Weights of a small mixture-of-experts language model, trained from scratch on English Wikipedia.
Size: 8 layers, width 320, vocabulary 32768, 67.5M parameters.
Experts: 16 experts in each of 6 layers, 304 SwiGLU neurons an expert, 1 pick a token, a sigmoid router.
Training: a variant of Adam for the experts, 4190 steps.
Below are experts of layer 5 (counted from 0) of a mixture-of-experts language model. Rows are named router (the router's row for the expert) and show model dimensions 120-159. Each number is 200 + 30 x the weight over its row's rms, rounded and kept within 0 to 999.
Before each expert's rows: a language model's description of what the expert responds to. This comes from a sample of Wikipedia text that the model never trained on.

# expert 4
What it handles: Title markers and occupations
router,123,149,146,206,198,184,198,152,247,190,217,165,206,223,178,143,192,195,232,227,252,188,228,228,256,228,236,179,191,215,230,232,181,156,220,208,124,223,247,202

# expert 1
What it handles: Possessives and digits
router,199,174,154,188,145,213,208,182,238,181,155,187,185,244,179,191,209,203,188,204,200,206,222,221,238,223,230,218,162,176,219,205,144,189,173,136,202,200,202,227

# expert 12
What it handles: Reporting and event verbs
router,163,208,166,203,175,221,208,187,232,161,217,241,195,175,164,194,210,200,209,222,178,218,213,206,136,192,219,212,145,204,167,200,184,263,203,169,165,210,229,205

# expert 10
What it handles: Copula and table numbers
router,167,212,178,184,180,210,184,180,194,194,195,171,215,217,206,167,194,152,200,204,239,212,215,204,170,222,259,262,133,185,181,259,131,175,168,172,175,181,213,193

# expert 8
What it handles: Article an and nouns
router,176,247,205,160,171,222,175,161,211,162,217,247,212,233,193,165,208,207,201,185,201,224,190,215,206,201,217,217,180,142,166,237,200,174,180,158,151,208,224,213

# expert 15
What it handles: Physical description nouns
router,155,189,220,227,173,197,183,197,233,243,159,204,190,219,164,149,175,258,184,220,212,193,224,198,204,200,245,175,189,158,190,202,174,216,158,168,172,189,233,185

# expert 5
What it handles: Clause connectives
router,153,208,150,209,184,207,219,186,220,123,218,226,141,202,192,228,185,229,170,193,210,177,218,210,164,206,195,225,187,187,166,225,191,207,194,171,210,243,200,232

# expert 2
What it handles: Plural and noun suffixes
router,163,194,165,192,199,210,203,154,210,152,178,183,208,212,196,172,179,246,187,220,175,220,169,237,198,172,231,217,170,213,195,209,162,234,160,166,200,237,233,171

# expert 9
What it handles: Foreign name fragments
router,145,193,207,192,189,197,218,183,235,152,171,168,172,194,186,144,241,216,223,211,192,193,219,230,206,195,233,190,180,122,231,192,205,170,149,156,175,192,198,208

# expert 6
What it handles: Work titles and credits
router,141,216,193,249,160,199,212,159,171,156,151,221,185,158,156,184,236,219,232,212,209,179,218,247,248,231,232,182,181,180,157,202,170,193,173,220,147,244,212,209